config = dict(
    hidden_act='silu',
    balance_loss=0.0083,
    tie_word_embeddings=True,
    beta1=0.95,
    max_steps=4211,
)
Below are experts of layer 8 (counted from 0) of a mixture-of-experts language model. Rows are named router (the router's row for the expert), up (a neuron's input weights, with its number), down (a neuron's output weights, with its number) and show model dimensions 128-191. Each number is 50 + 10 x the weight over its row's rms, rounded and kept within 0 to 99.
After each expert's rows: "comes after" lists some tokens at least twice as common just before its tokens as in all text; "raises" lists some tokens whose logits its average output raises strongly, later layers aside. This comes from a sample of Wikipedia text that the model never trained on. Tokens count by the router's weight.

# expert 47
router:50 58 44 54 58 55 64 36 63 39 72 48 48 56 60 43 43 52 56 54 49 51 52 52 56 52 63 42 41 67 44 58 46 51 33 32 49 37 46 44 46 49 63 53 40 40 37 65 29 51 49 54 64 58 38 39 72 64 58 56 53 38 24 45
up0:41 45 54 56 54 66 50 56 49 42 25 38 35 32 60 54 50 42 32 37 69 53 49 39 58 27 50 55 66 70 50 19 54 38 54 58 54 45 55 47 59 56 56 59 50 50 49 48 52 57 54 52 69 40 23 58 50 45 37 39 39 49 50 70
down0:47 42 43 40 63 40 55 44 51 37 52 44 41 45 57 48 61 36 58 40 43 59 73 68 58 50 57 49 40 52 48 45 43 60 27 46 51 41 32 62 48 65 52 50 48 41 40 49 71 58 52 61 42 47 57 51 42 46 62 53 53 22 52 63
up1:42 60 41 65 59 54 41 28 68 62 53 46 45 49 50 35 60 56 59 57 53 60 46 43 51 56 38 50 48 58 45 68 65 45 60 38 53 56 54 65 41 70 62 49 35 55 58 51 47 40 47 50 35 43 46 41 39 49 54 45 57 41 58 49
down1:48 67 59 40 63 49 58 34 43 49 49 51 43 52 39 70 53 59 56 37 52 46 43 51 72 42 62 47 42 59 54 67 55 58 59 50 58 54 62 40 51 51 64 44 52 75 42 32 51 52 53 53 40 43 68 53 37 70 64 65 34 45 48 46
up2:47 48 46 54 44 32 68 42 41 58 45 40 50 52 43 60 53 57 55 39 56 26 33 54 51 57 38 44 32 62 47 62 33 31 66 65 38 34 46 52 40 43 48 58 48 37 53 33 41 50 64 39 68 56 47 58 60 60 43 52 44 36 57 44
down2:59 40 53 51 62 43 36 65 47 62 41 64 40 44 67 40 47 53 53 60 54 60 39 53 32 52 42 41 54 42 52 35 59 44 56 57 50 47 44 41 54 29 49 33 64 30 53 55 53 26 55 36 40 50 55 61 49 50 38 53 47 43 45 27
up3:61 47 47 41 51 43 59 57 50 52 43 49 43 69 55 51 43 44 52 51 45 49 53 40 53 47 52 58 42 59 46 52 52 46 51 65 68 44 59 52 61 60 52 36 52 59 54 41 65 37 54 58 62 73 35 54 48 33 57 41 38 50 41 43
down3:40 65 61 54 68 48 59 33 55 59 49 76 57 44 53 43 54 50 38 51 69 40 53 60 34 27 29 69 58 53 61 38 49 44 57 64 47 44 71 43 47 50 51 42 53 29 57 46 52 56 55 50 51 39 49 47 36 63 62 54 62 62 70 69
up4:50 41 45 32 40 70 49 43 37 46 50 45 40 55 50 24 70 43 56 54 54 60 53 52 42 58 61 45 54 47 54 64 45 46 49 38 56 40 58 64 52 30 44 28 58 50 45 52 28 46 63 50 64 58 41 68 56 72 48 36 39 56 40 50
down4:59 44 50 64 51 43 56 62 45 41 56 46 52 50 38 41 41 49 62 48 60 45 30 47 42 71 59 41 45 43 28 62 38 55 44 54 28 58 45 37 42 45 43 51 56 62 35 53 29 39 54 48 42 47 49 47 43 60 42 55 52 29 40 61
up5:54 45 41 52 58 43 41 40 60 51 77 64 43 50 67 41 75 47 24 42 35 54 47 72 57 52 59 54 54 45 44 59 52 45 44 41 36 57 52 50 59 72 45 56 36 48 41 51 50 56 64 53 34 40 40 63 46 51 55 56 48 46 53 68
down5:50 52 63 47 41 59 60 36 37 48 54 41 61 44 35 60 36 53 76 55 65 54 72 52 56 41 54 59 47 45 48 52 53 43 40 48 58 54 58 44 53 55 53 47 59 41 39 50 56 44 41 52 62 69 54 40 58 44 68 52 53 70 38 51
up6:40 50 46 36 46 36 58 52 46 39 56 55 32 56 62 57 36 47 55 47 53 56 40 54 44 41 55 49 37 62 44 47 48 55 67 53 34 64 47 53 42 35 46 41 64 28 65 41 66 46 56 58 36 42 42 48 50 44 45 14 47 52 51 59
down6:40 40 33 56 48 43 39 55 54 31 60 56 63 71 45 62 49 56 50 43 38 52 53 53 74 51 40 75 62 51 48 58 52 53 50 37 55 53 42 53 57 46 43 47 55 50 55 60 41 40 35 42 35 43 51 59 38 44 62 58 55 54 63 43
up7:68 47 42 61 61 50 43 41 55 36 54 66 42 59 35 39 54 60 38 44 53 61 47 37 48 59 35 58 61 55 71 51 42 56 36 56 52 57 35 53 37 50 34 44 43 36 64 59 42 49 54 58 45 34 37 60 54 45 49 55 51 48 36 55
down7:46 42 70 47 43 55 47 51 41 56 50 63 71 48 59 51 41 43 56 60 62 50 32 64 51 41 55 50 49 51 47 60 56 42 37 41 39 64 48 48 65 50 34 53 63 57 50 40 38 51 32 40 30 62 54 34 47 61 52 55 50 43 49 45
comes after: " |", ",", " 1", " \\", "\\", " 2"
raises: "3", "001", "69", "67", "2", "4"

# expert 41
router:28 46 42 65 30 32 51 50 55 76 81 48 56 22 40 45 65 57 45 49 57 37 55 52 54 63 43 38 46 62 39 60 49 55 50 37 66 45 61 37 58 59 67 37 42 35 51 61 41 50 34 66 43 41 56 57 51 52 57 49 46 46 75 53
up16:49 30 55 73 67 50 34 38 42 57 46 57 55 52 64 57 40 63 59 59 48 30 51 44 41 43 41 44 40 50 55 44 51 58 60 58 46 41 69 39 57 48 64 53 44 50 42 56 54 56 62 43 35 47 79 61 58 71 44 29 37 67 56 48
down16:50 38 47 46 60 47 54 52 54 46 55 38 52 36 39 60 57 45 39 34 46 43 47 54 31 56 69 55 44 47 47 54 64 23 53 49 42 68 40 48 54 68 61 45 34 58 54 49 44 59 45 57 41 33 59 65 34 39 50 38 49 55 44 60
up17:48 43 53 45 41 38 38 42 37 38 39 67 51 59 55 64 48 59 54 30 39 27 61 50 46 47 48 60 39 44 67 50 49 43 57 49 56 54 61 51 47 49 54 57 55 44 63 34 54 50 42 64 59 55 38 47 36 67 60 60 49 47 42 56
down17:52 51 59 46 45 69 44 55 43 72 53 50 61 46 47 52 49 50 64 55 60 62 70 51 38 52 40 49 48 43 46 64 50 68 48 63 55 71 35 50 48 60 56 38 66 62 48 38 59 09 60 49 46 37 60 43 56 43 39 42 55 51 22 56
up18:47 45 62 45 48 50 56 58 64 36 57 55 59 63 24 43 44 64 41 48 53 55 60 72 47 59 35 65 41 58 38 47 46 40 49 38 50 29 40 49 56 55 45 45 33 57 69 59 66 44 52 47 56 54 56 49 46 66 44 47 51 40 53 43
down18:49 58 47 54 39 61 32 38 42 61 67 56 46 45 49 52 54 46 42 52 41 74 37 46 57 29 56 41 43 56 69 52 59 44 53 65 36 65 56 61 52 49 57 54 50 55 46 43 54 20 63 52 72 48 53 61 61 52 48 55 67 58 35 58
up19:60 44 53 30 39 54 53 44 43 54 61 54 45 62 35 52 69 39 48 69 38 55 71 48 64 38 54 53 60 63 32 57 67 57 74 58 64 34 52 51 52 53 62 61 39 46 43 37 62 55 70 58 33 44 51 41 48 42 57 46 63 61 46 49
down19:38 58 42 49 34 63 45 39 52 35 51 64 58 40 62 47 39 35 50 46 66 54 50 41 57 53 53 43 42 57 48 39 42 39 65 39 60 36 66 43 59 49 50 68 50 41 48 52 34 59 56 46 56 44 57 32 55 49 32 52 57 53 40 50
up20:39 64 49 58 43 42 51 60 57 50 47 63 44 47 51 69 58 61 49 55 32 37 64 49 58 73 47 64 37 59 41 39 47 44 64 70 50 30 36 42 43 42 46 31 43 32 38 37 64 72 37 50 36 47 50 42 36 37 69 50 52 37 42 47
down20:30 51 52 40 31 43 49 60 48 68 54 51 66 52 66 51 49 53 47 46 64 51 56 55 70 37 41 57 60 23 52 47 50 65 44 40 46 44 58 37 55 61 42 64 70 38 58 64 45 38 69 53 41 49 40 54 47 41 43 37 44 44 51 51
up21:50 58 67 41 42 52 64 51 66 44 47 41 58 43 44 53 48 67 42 44 63 48 50 55 65 49 53 57 56 47 57 35 41 49 73 43 45 59 57 49 39 53 32 38 77 33 58 68 65 54 28 45 48 39 50 38 41 51 60 60 49 55 53 60
down21:51 42 67 46 44 58 62 39 48 40 56 38 66 68 67 67 62 58 50 56 56 41 35 42 42 51 52 36 64 62 44 53 45 44 49 45 42 65 32 48 72 45 45 46 38 69 57 51 43 40 37 59 52 52 51 63 55 24 49 57 40 64 66 66
up22:35 44 36 48 51 54 62 53 48 48 48 70 58 36 50 48 40 38 67 54 51 48 44 53 58 59 40 52 52 71 44 69 53 49 42 41 38 40 48 60 54 40 59 51 50 63 52 45 32 57 72 36 50 44 62 47 61 42 52 47 50 54 55 53
down22:46 48 66 55 60 37 51 47 72 52 55 59 67 47 47 53 46 55 24 57 45 67 61 34 52 56 58 50 73 52 56 42 47 39 60 52 42 41 48 54 47 43 38 54 43 65 60 52 42 33 43 52 54 40 70 34 50 37 44 53 53 46 72 45
up23:29 64 57 34 53 49 49 53 66 51 48 58 48 49 47 36 29 56 46 53 44 49 54 35 43 56 49 39 44 51 70 46 47 47 46 56 51 33 66 22 66 47 49 44 51 38 61 55 50 50 43 48 40 45 36 68 42 68 41 59 44 63 43 44
down23:46 43 73 60 40 57 69 46 58 55 53 52 41 50 41 44 39 61 51 55 49 57 44 52 59 58 46 50 33 55 53 67 52 60 70 52 55 27 46 53 50 49 36 54 57 65 53 54 51 27 48 57 63 39 55 69 50 70 64 61 41 35 51 67
comes after: ";", " |", " (", " (7", " (8", " (6"
raises: "\n", " |", "^{", "^{1}", " *"

# expert 60
router:53 44 63 52 55 50 58 43 62 58 29 48 44 60 66 53 60 47 40 70 55 72 47 60 32 47 69 64 62 44 44 54 53 54 53 37 48 41 55 50 57 47 66 52 46 42 69 41 45 47 49 71 57 41 50 43 56 49 50 62 66 42 31 34
up0:44 68 43 66 49 56 40 52 29 48 25 34 46 47 66 48 50 56 41 50 59 58 56 48 44 41 55 58 46 58 60 56 70 46 45 41 57 51 42 47 40 39 29 47 65 59 43 34 58 54 28 43 49 42 51 49 58 38 48 65 74 54 67 45
down0:53 50 59 28 65 49 42 26 38 42 51 31 44 75 40 31 30 60 55 44 39 34 54 55 48 46 59 44 57 52 64 60 46 33 47 45 57 37 58 40 40 41 47 43 49 68 43 50 46 51 68 36 52 38 42 64 55 64 80 48 55 51 46 42
up1:46 53 60 37 39 51 48 56 57 35 29 73 48 55 65 40 65 63 56 35 48 45 57 54 63 54 43 46 47 43 53 47 61 47 60 48 44 64 63 40 62 50 45 60 47 38 42 36 68 48 44 62 51 23 62 47 43 47 37 56 52 61 46 39
down1:56 54 60 46 49 59 50 35 56 28 60 53 54 56 54 33 39 64 51 55 61 53 50 63 60 40 46 50 46 44 56 48 48 54 47 35 62 46 40 59 39 69 61 53 43 51 65 51 34 46 49 50 47 60 49 30 59 28 59 53 51 73 55 47
up2:49 55 53 49 70 61 46 53 58 70 47 34 62 31 33 45 44 64 42 55 46 22 37 50 57 57 46 59 49 50 45 54 51 55 49 61 45 56 42 52 59 60 61 36 76 38 60 38 38 47 56 61 35 63 58 49 58 61 53 60 54 45 40 62
down2:59 40 41 61 69 45 50 58 51 30 46 68 32 43 37 64 45 59 51 44 54 56 51 54 49 47 46 52 39 54 43 59 37 69 55 68 62 63 56 46 51 51 56 59 41 57 54 48 66 47 39 60 68 42 47 64 37 46 41 52 40 70 49 39
up3:52 50 60 61 69 38 48 59 38 40 38 51 49 53 68 55 42 50 47 46 69 54 74 50 56 42 56 37 44 56 51 49 51 72 35 63 38 33 40 56 48 40 53 65 40 42 51 34 71 51 61 58 32 31 53 52 34 37 55 64 60 60 48 50
down3:70 41 63 38 54 54 58 55 40 50 42 55 45 53 44 65 66 41 47 54 38 47 50 58 53 33 55 55 49 72 39 39 54 31 64 55 57 44 46 52 58 66 48 28 48 43 43 58 39 39 50 53 46 35 60 54 36 47 45 45 49 52 49 35
up4:55 46 60 53 41 51 56 58 59 57 52 57 63 65 67 49 64 48 57 42 54 61 40 41 44 55 54 67 51 36 47 46 51 56 45 46 55 59 33 29 38 65 40 55 74 68 42 48 50 56 64 59 55 45 51 28 49 42 54 48 41 34 28 70
down4:59 61 48 41 47 47 37 27 34 42 64 58 61 67 51 45 50 51 51 38 65 50 47 57 51 58 53 46 52 44 57 71 41 44 51 50 40 43 49 47 58 34 40 59 58 30 49 60 60 42 35 41 51 43 49 70 58 45 41 49 57 63 52 36
up5:47 33 47 40 57 51 53 64 49 54 68 52 49 38 57 41 47 59 55 33 49 73 57 48 58 43 45 65 49 60 51 68 72 42 48 42 35 51 60 56 41 45 38 58 41 54 51 56 64 60 54 41 49 33 58 57 66 39 72 45 52 64 46 50
down5:44 66 50 30 67 64 50 41 59 57 60 52 57 35 60 42 61 53 57 48 64 51 37 49 26 37 83 35 60 50 56 62 33 60 50 59 45 36 38 47 45 24 51 51 63 59 41 40 57 63 45 39 59 58 44 39 55 64 50 43 56 52 49 53
up6:56 66 42 50 58 60 39 60 60 47 51 36 63 38 57 56 46 64 38 33 48 36 53 46 63 51 52 54 50 59 37 48 38 44 46 62 46 44 76 58 53 68 54 45 33 59 49 48 30 62 60 55 32 46 50 51 58 56 49 53 47 23 63 52
down6:74 38 46 42 45 44 54 60 53 66 55 67 55 72 36 35 48 54 39 49 42 49 37 61 57 38 52 29 62 53 62 36 49 29 50 35 50 48 40 40 58 69 51 49 45 60 52 52 50 54 53 63 51 51 54 45 44 43 39 48 68 52 56 45
up7:50 53 41 34 62 54 48 71 47 38 58 62 31 57 48 61 37 57 52 52 46 56 53 58 54 51 54 40 45 55 48 56 73 61 53 51 44 49 48 57 44 40 51 57 45 45 48 58 52 54 51 42 27 45 59 62 56 39 49 58 62 65 50 57
down7:42 57 53 43 46 60 55 32 36 42 40 47 50 57 37 48 52 42 67 47 50 36 55 49 49 52 34 42 34 39 53 55 46 62 55 51 40 52 47 44 40 41 42 53 50 66 54 43 34 62 51 56 55 34 58 63 39 63 53 48 39 45 61 45
comes after: " |", " at", " No", ";", " L", " Stadium"
raises: " |", " =", " *"

# expert 36
router:54 67 63 53 55 46 50 61 33 47 48 48 59 60 47 48 59 45 51 54 47 41 52 48 51 42 53 34 47 71 47 52 50 47 53 45 40 60 32 56 34 39 53 54 57 38 59 54 46 45 31 64 38 30 44 58 55 52 47 59 44 60 36 33
up0:48 58 50 35 53 51 63 55 44 39 24 53 50 70 50 52 54 31 47 39 67 54 56 55 35 42 54 40 45 42 71 71 40 56 59 52 57 31 23 33 50 49 55 49 61 55 60 45 46 50 50 52 52 47 45 55 31 40 56 38 41 41 42 53
down0:40 55 56 40 61 35 51 64 62 59 42 47 52 51 31 49 61 38 43 52 46 46 44 59 67 51 57 51 55 54 38 40 67 40 36 39 61 65 54 56 36 58 46 63 54 49 38 61 33 67 42 34 48 67 58 57 43 52 64 26 59 56 53 53
up1:50 66 70 39 50 45 43 55 59 37 52 51 58 34 42 55 54 73 49 45 57 36 58 51 89 50 55 42 18 45 54 49 36 67 62 58 26 60 46 64 42 49 41 35 63 47 56 48 66 54 50 58 46 50 40 47 61 53 59 60 55 53 34 45
down1:41 29 64 53 54 34 42 47 44 51 45 33 54 48 56 40 49 46 47 42 59 41 32 49 34 35 48 60 49 43 43 58 52 55 55 38 57 65 50 60 64 45 60 45 54 51 60 48 46 08 48 45 59 58 54 57 42 41 59 46 53 47 42 32
up2:49 51 41 61 59 62 36 75 57 52 49 64 57 57 47 49 68 43 46 66 49 56 41 54 60 50 40 55 49 46 61 60 38 51 59 33 38 60 44 37 40 51 54 47 53 35 47 47 54 56 40 45 49 54 50 44 64 42 39 36 50 50 56 47
down2:48 60 49 65 39 29 57 51 48 57 54 66 46 53 39 46 43 46 36 57 50 46 64 45 36 44 43 54 49 45 41 39 52 69 58 64 59 62 78 60 43 46 32 54 44 69 39 41 27 45 57 66 57 55 53 44 59 68 46 50 39 47 49 30
up3:57 65 57 51 36 56 51 57 64 38 42 46 48 55 48 50 41 57 42 58 61 32 54 60 56 62 48 47 66 70 55 54 52 42 72 45 57 50 60 58 50 46 57 56 40 67 62 57 69 64 69 45 48 60 74 53 32 62 49 40 44 47 52 56
down3:49 53 54 57 33 31 43 49 53 71 59 45 52 42 49 52 51 51 29 48 66 53 52 54 46 51 42 61 39 39 52 58 55 59 42 54 50 33 41 52 42 59 59 50 48 43 39 58 58 43 51 47 59 52 44 36 61 47 35 47 39 65 43 45
up4:50 54 43 45 35 47 35 63 43 35 51 56 66 39 53 36 52 49 42 56 58 56 48 39 43 52 60 63 51 75 40 39 43 41 39 52 47 61 42 45 61 65 37 56 36 64 45 49 43 55 55 49 40 64 48 43 65 54 47 62 44 38 55 63
down4:57 39 63 22 48 52 49 35 56 29 42 49 56 52 55 56 50 63 44 65 36 43 67 61 45 52 39 55 55 51 46 53 49 48 57 50 52 51 62 47 54 61 44 45 42 63 48 69 39 69 36 52 41 37 44 49 26 47 46 33 55 54 53 49
up5:69 57 55 32 28 54 60 51 40 52 51 57 35 44 46 45 56 36 41 64 51 38 60 42 43 52 47 45 56 46 65 41 52 58 60 55 54 61 55 56 52 65 65 42 56 60 62 42 56 64 57 52 43 62 42 47 61 42 53 47 72 54 57 46
down5:47 34 47 53 52 54 40 34 37 77 48 37 58 69 46 61 45 63 49 37 45 75 55 28 45 44 40 67 56 46 49 39 56 53 45 53 49 52 78 38 40 49 52 54 51 33 41 44 28 58 53 49 56 61 44 61 48 55 58 66 63 47 56 50
up6:51 50 65 70 57 54 48 44 48 67 63 44 42 39 57 50 46 53 48 59 42 57 45 54 51 56 56 43 49 54 52 44 57 52 46 40 48 55 43 58 66 57 47 42 35 65 56 53 62 44 45 50 41 70 48 52 49 53 52 55 64 38 35 52
down6:35 48 31 37 44 52 47 69 46 27 65 60 44 49 52 58 35 51 51 48 48 53 59 26 56 41 50 36 65 47 62 42 56 32 49 73 39 44 26 54 49 44 55 56 65 46 40 35 51 28 43 54 26 47 36 38 52 42 43 62 41 49 66 71
up7:50 53 59 36 32 68 55 48 37 52 53 57 57 56 31 53 60 48 70 64 50 32 44 66 45 43 57 37 45 77 39 56 52 38 50 63 31 63 58 39 38 45 53 45 57 47 59 60 50 62 63 46 32 43 56 54 43 46 49 55 31 40 24 60
down7:51 52 47 49 38 53 54 43 47 49 49 47 40 65 41 67 57 60 54 43 67 65 41 57 52 47 40 38 33 51 64 45 43 64 50 52 44 47 50 36 37 38 42 44 42 43 52 50 63 30 50 39 33 50 66 36 59 33 39 40 63 58 59 52
comes after: " ", " 0", " JPL", " km", ")", "·"
raises: "\n", "|", " "

# expert 9
router:32 59 45 47 61 26 39 54 37 61 51 59 37 22 46 64 48 37 47 64 40 51 43 51 51 48 49 64 41 68 44 40 56 55 43 57 62 32 45 53 60 83 53 58 36 47 64 60 47 54 47 50 65 38 62 48 54 54 45 43 52 64 56 65
up0:52 45 57 47 41 69 48 63 54 54 42 47 40 44 36 54 36 54 48 49 31 65 49 53 29 35 39 43 49 58 70 49 55 40 39 54 54 54 49 72 51 63 45 44 48 52 36 74 68 51 69 43 38 23 26 55 56 48 75 39 51 38 42 46
down0:50 55 43 67 68 48 57 55 51 58 46 62 57 59 47 47 58 43 50 39 49 53 42 60 65 42 52 39 53 41 51 47 58 49 46 36 46 60 43 56 55 40 55 63 50 57 59 48 47 69 61 51 28 57 60 49 50 63 60 59 38 48 47 29
up1:51 46 56 57 35 39 53 53 51 52 41 56 26 48 51 51 51 55 45 54 47 45 58 64 58 40 50 48 62 54 53 48 38 63 39 39 41 47 44 43 49 46 30 48 53 68 60 57 52 49 61 51 70 52 43 58 26 43 58 57 68 70 49 51
down1:32 53 54 56 52 39 53 51 48 59 38 65 53 53 64 59 53 55 57 48 57 56 28 57 57 55 57 44 58 47 57 47 46 45 52 53 40 44 58 62 61 66 58 48 52 45 61 31 44 54 44 48 57 44 39 47 43 53 50 50 49 65 50 45
up2:42 52 61 55 45 54 53 45 51 41 40 43 46 49 49 29 30 57 46 66 55 58 68 52 51 40 41 59 60 57 60 61 48 44 38 38 42 51 59 48 47 58 64 60 48 53 53 47 46 50 60 26 52 24 41 44 63 58 61 24 66 57 53 64
down2:48 56 32 49 61 44 41 56 51 71 42 45 34 58 59 55 42 52 61 44 54 67 37 42 51 41 47 45 54 40 47 35 53 55 64 54 39 51 37 50 53 40 55 51 22 53 43 53 39 54 53 45 48 26 62 27 34 67 62 49 47 59 51 49
up3:36 53 62 53 28 39 47 51 42 48 41 67 41 31 72 37 67 34 54 34 43 56 54 47 37 54 53 50 59 58 42 62 51 71 53 71 51 52 55 49 43 43 68 54 54 71 46 53 41 59 47 46 56 53 63 47 50 69 65 36 59 50 50 63
down3:49 40 51 49 41 44 61 51 51 47 56 42 30 45 40 70 48 46 72 53 59 65 57 47 44 43 64 52 43 32 54 34 65 61 69 39 40 58 49 36 37 45 31 55 48 45 44 58 52 57 26 64 53 69 47 49 53 37 47 40 50 54 36 29
up4:59 49 52 51 46 40 45 52 51 52 46 52 45 53 51 64 48 56 49 41 59 48 51 27 41 37 71 34 50 57 53 51 54 53 53 55 54 37 59 39 41 43 43 58 54 49 49 60 53 39 52 54 38 31 54 44 60 55 46 54 65 56 44 54
down4:45 38 63 50 46 46 40 68 48 69 43 36 41 53 39 46 79 39 53 47 54 58 40 44 45 47 32 60 60 47 51 41 45 40 59 41 39 39 34 55 50 49 49 51 45 56 50 49 35 63 56 58 44 45 71 65 42 41 47 58 51 77 53 50
up5:37 64 40 48 68 60 44 50 52 63 39 58 43 34 47 46 37 41 49 52 65 56 45 44 45 56 45 54 47 63 43 57 52 52 58 57 34 49 41 52 47 55 43 50 42 51 59 51 56 41 44 55 34 43 44 50 44 43 33 51 47 67 34 47
down5:49 29 50 58 55 58 47 73 42 52 41 30 51 52 53 39 50 76 33 62 39 40 54 70 34 46 54 58 61 45 51 53 39 44 49 40 52 34 52 40 52 77 43 42 42 55 37 48 46 55 36 45 42 49 39 48 60 58 48 41 46 25 44 46
up6:46 49 64 65 43 68 40 47 45 27 57 39 41 58 46 48 56 51 52 41 56 56 59 55 58 57 47 55 54 48 47 64 44 63 36 38 42 35 48 62 48 50 40 47 61 64 58 46 36 57 62 51 66 46 42 65 37 39 37 44 60 58 51 48
down6:35 47 42 52 56 50 46 65 58 46 60 38 62 56 42 64 47 25 46 41 33 45 44 52 70 54 56 40 51 49 72 54 40 46 60 44 56 63 50 42 45 36 43 53 46 39 48 59 49 49 50 40 49 42 71 44 55 47 67 45 64 44 46 50
up7:60 58 37 45 39 41 50 53 59 45 44 58 44 55 45 28 63 39 51 42 35 74 35 56 55 48 50 34 57 58 44 41 60 48 41 49 48 44 49 45 59 54 78 59 61 33 58 60 57 53 55 50 56 38 49 41 50 32 54 43 64 53 66 55
down7:58 65 58 69 54 29 48 52 55 57 29 48 57 56 58 71 55 38 52 56 43 57 53 54 34 56 43 66 53 45 52 52 72 60 34 49 35 66 60 29 52 51 64 59 47 51 50 60 34 36 44 44 58 50 47 65 43 64 59 43 47 43 55 53
comes after: " ", " \"", "-", " (", " un", " et"
raises: ".", "elle", "elli"

# expert 2
router:53 50 52 49 48 58 58 61 39 46 46 50 46 55 42 52 59 50 49 63 34 22 52 51 50 44 37 57 51 66 48 50 66 50 55 62 52 50 48 73 61 77 60 46 59 60 50 47 38 58 50 42 49 36 53 55 50 68 53 58 39 35 48 63
up0:40 39 57 53 38 37 44 39 65 75 55 56 57 53 35 51 53 64 53 50 66 37 51 41 58 50 32 57 50 59 43 49 42 62 47 41 50 58 51 65 49 51 54 47 57 42 54 62 58 44 49 39 37 56 66 55 48 42 58 66 27 39 48 43
down0:58 44 52 50 40 65 22 71 69 51 67 38 46 57 54 70 47 53 54 58 34 45 51 47 34 45 47 45 60 62 38 41 52 43 34 51 49 44 51 39 59 54 56 34 44 50 56 49 50 73 58 64 52 38 59 40 43 61 46 81 53 57 36 59
up1:66 56 52 49 50 47 54 46 47 52 43 74 56 62 35 70 51 33 66 56 49 52 36 49 56 36 47 48 41 44 50 59 41 36 58 40 50 61 54 54 47 52 49 56 37 43 53 36 38 45 56 55 38 50 48 69 51 57 48 69 42 38 43 20
down1:51 53 50 70 36 61 48 47 43 31 52 55 46 48 67 69 45 49 50 41 51 43 51 63 60 54 70 51 59 49 61 57 53 60 62 46 58 42 53 33 52 52 57 51 69 56 42 53 50 45 46 49 59 48 57 71 43 64 49 49 61 47 46 50
up2:57 66 49 46 32 56 50 51 57 51 39 61 60 55 53 70 53 52 64 47 44 36 63 59 35 54 65 23 54 50 39 50 95 51 56 57 53 39 43 48 53 29 58 50 39 68 55 63 38 60 45 45 34 56 58 44 47 59 56 51 62 45 51 40
down2:45 37 47 39 46 41 46 46 31 65 36 48 39 36 59 31 57 50 45 63 57 57 36 28 57 64 50 34 52 61 48 59 52 65 40 41 57 45 39 56 45 41 48 56 27 48 33 60 44 42 44 38 60 35 43 58 40 54 31 47 38 66 51 41
up3:48 49 56 43 69 41 45 43 63 32 54 72 52 47 32 21 57 62 61 54 61 38 48 59 55 66 68 60 54 50 56 45 70 59 50 47 47 43 43 57 46 49 49 55 48 53 50 40 30 62 46 67 42 53 58 49 37 38 53 51 43 60 44 62
down3:56 43 43 43 49 41 52 35 45 44 37 63 51 29 61 43 31 45 36 59 43 44 48 49 25 54 41 51 48 62 47 56 38 53 50 42 50 58 50 40 40 43 48 40 63 46 40 48 53 38 58 66 52 57 48 54 42 48 46 34 69 49 39 40
up4:48 39 56 43 43 49 61 59 58 57 53 46 56 72 45 62 50 63 46 58 49 59 54 63 39 40 40 54 40 53 44 40 42 26 57 59 61 58 65 59 40 54 56 54 51 46 68 58 58 54 65 63 69 46 59 62 65 71 61 62 44 53 51 40
down4:51 56 43 71 77 53 29 40 44 58 54 43 49 38 41 41 63 41 55 77 43 44 34 52 39 58 64 31 59 51 50 39 48 72 57 40 32 54 28 60 48 45 32 35 55 65 42 56 62 50 51 58 47 54 56 59 40 43 46 59 38 58 42 61
up5:51 66 62 44 51 53 50 37 52 53 48 44 47 58 48 42 43 49 46 42 52 34 52 50 42 56 40 37 58 45 58 58 50 60 40 49 49 47 57 63 44 48 70 63 53 53 46 52 47 36 40 53 58 59 42 59 47 34 49 44 43 67 48 54
down5:40 43 50 58 68 38 62 73 47 79 40 52 61 38 41 18 59 53 36 56 61 42 57 43 54 44 49 38 57 44 52 26 42 45 67 34 63 54 56 40 47 62 62 29 39 69 42 48 56 53 25 51 50 33 56 54 45 46 53 57 40 49 59 51
up6:39 64 42 43 44 52 40 67 52 52 60 54 59 66 52 37 57 47 22 53 51 62 42 37 51 44 44 51 52 49 54 44 43 41 64 52 35 48 57 43 53 51 41 45 56 44 30 43 60 60 50 66 49 60 45 46 40 42 56 31 57 57 56 71
down6:49 57 34 52 52 61 47 44 45 49 46 59 39 44 38 74 45 56 59 37 39 41 42 51 40 29 68 39 56 41 45 38 52 59 47 46 60 35 44 49 57 43 47 49 40 43 49 63 42 45 65 41 49 49 50 56 26 31 59 42 59 41 51 47
up7:51 53 65 53 47 59 54 39 67 39 46 73 62 47 68 33 48 35 45 60 40 65 48 50 50 59 56 63 50 61 35 54 56 64 56 72 54 51 37 44 60 56 48 50 44 42 48 37 36 43 40 51 48 33 48 53 42 29 54 56 31 46 47 38
down7:48 64 66 70 45 52 29 56 34 47 68 48 38 49 60 52 47 39 42 55 47 27 56 47 62 41 58 50 55 49 47 43 44 44 54 47 44 48 55 49 58 46 32 47 45 39 43 66 58 51 54 49 62 58 48 23 56 44 49 41 34 54 63 45
comes after: " (", " \"", "-", ":", "/", "–"
raises: "AL", ".", "AT"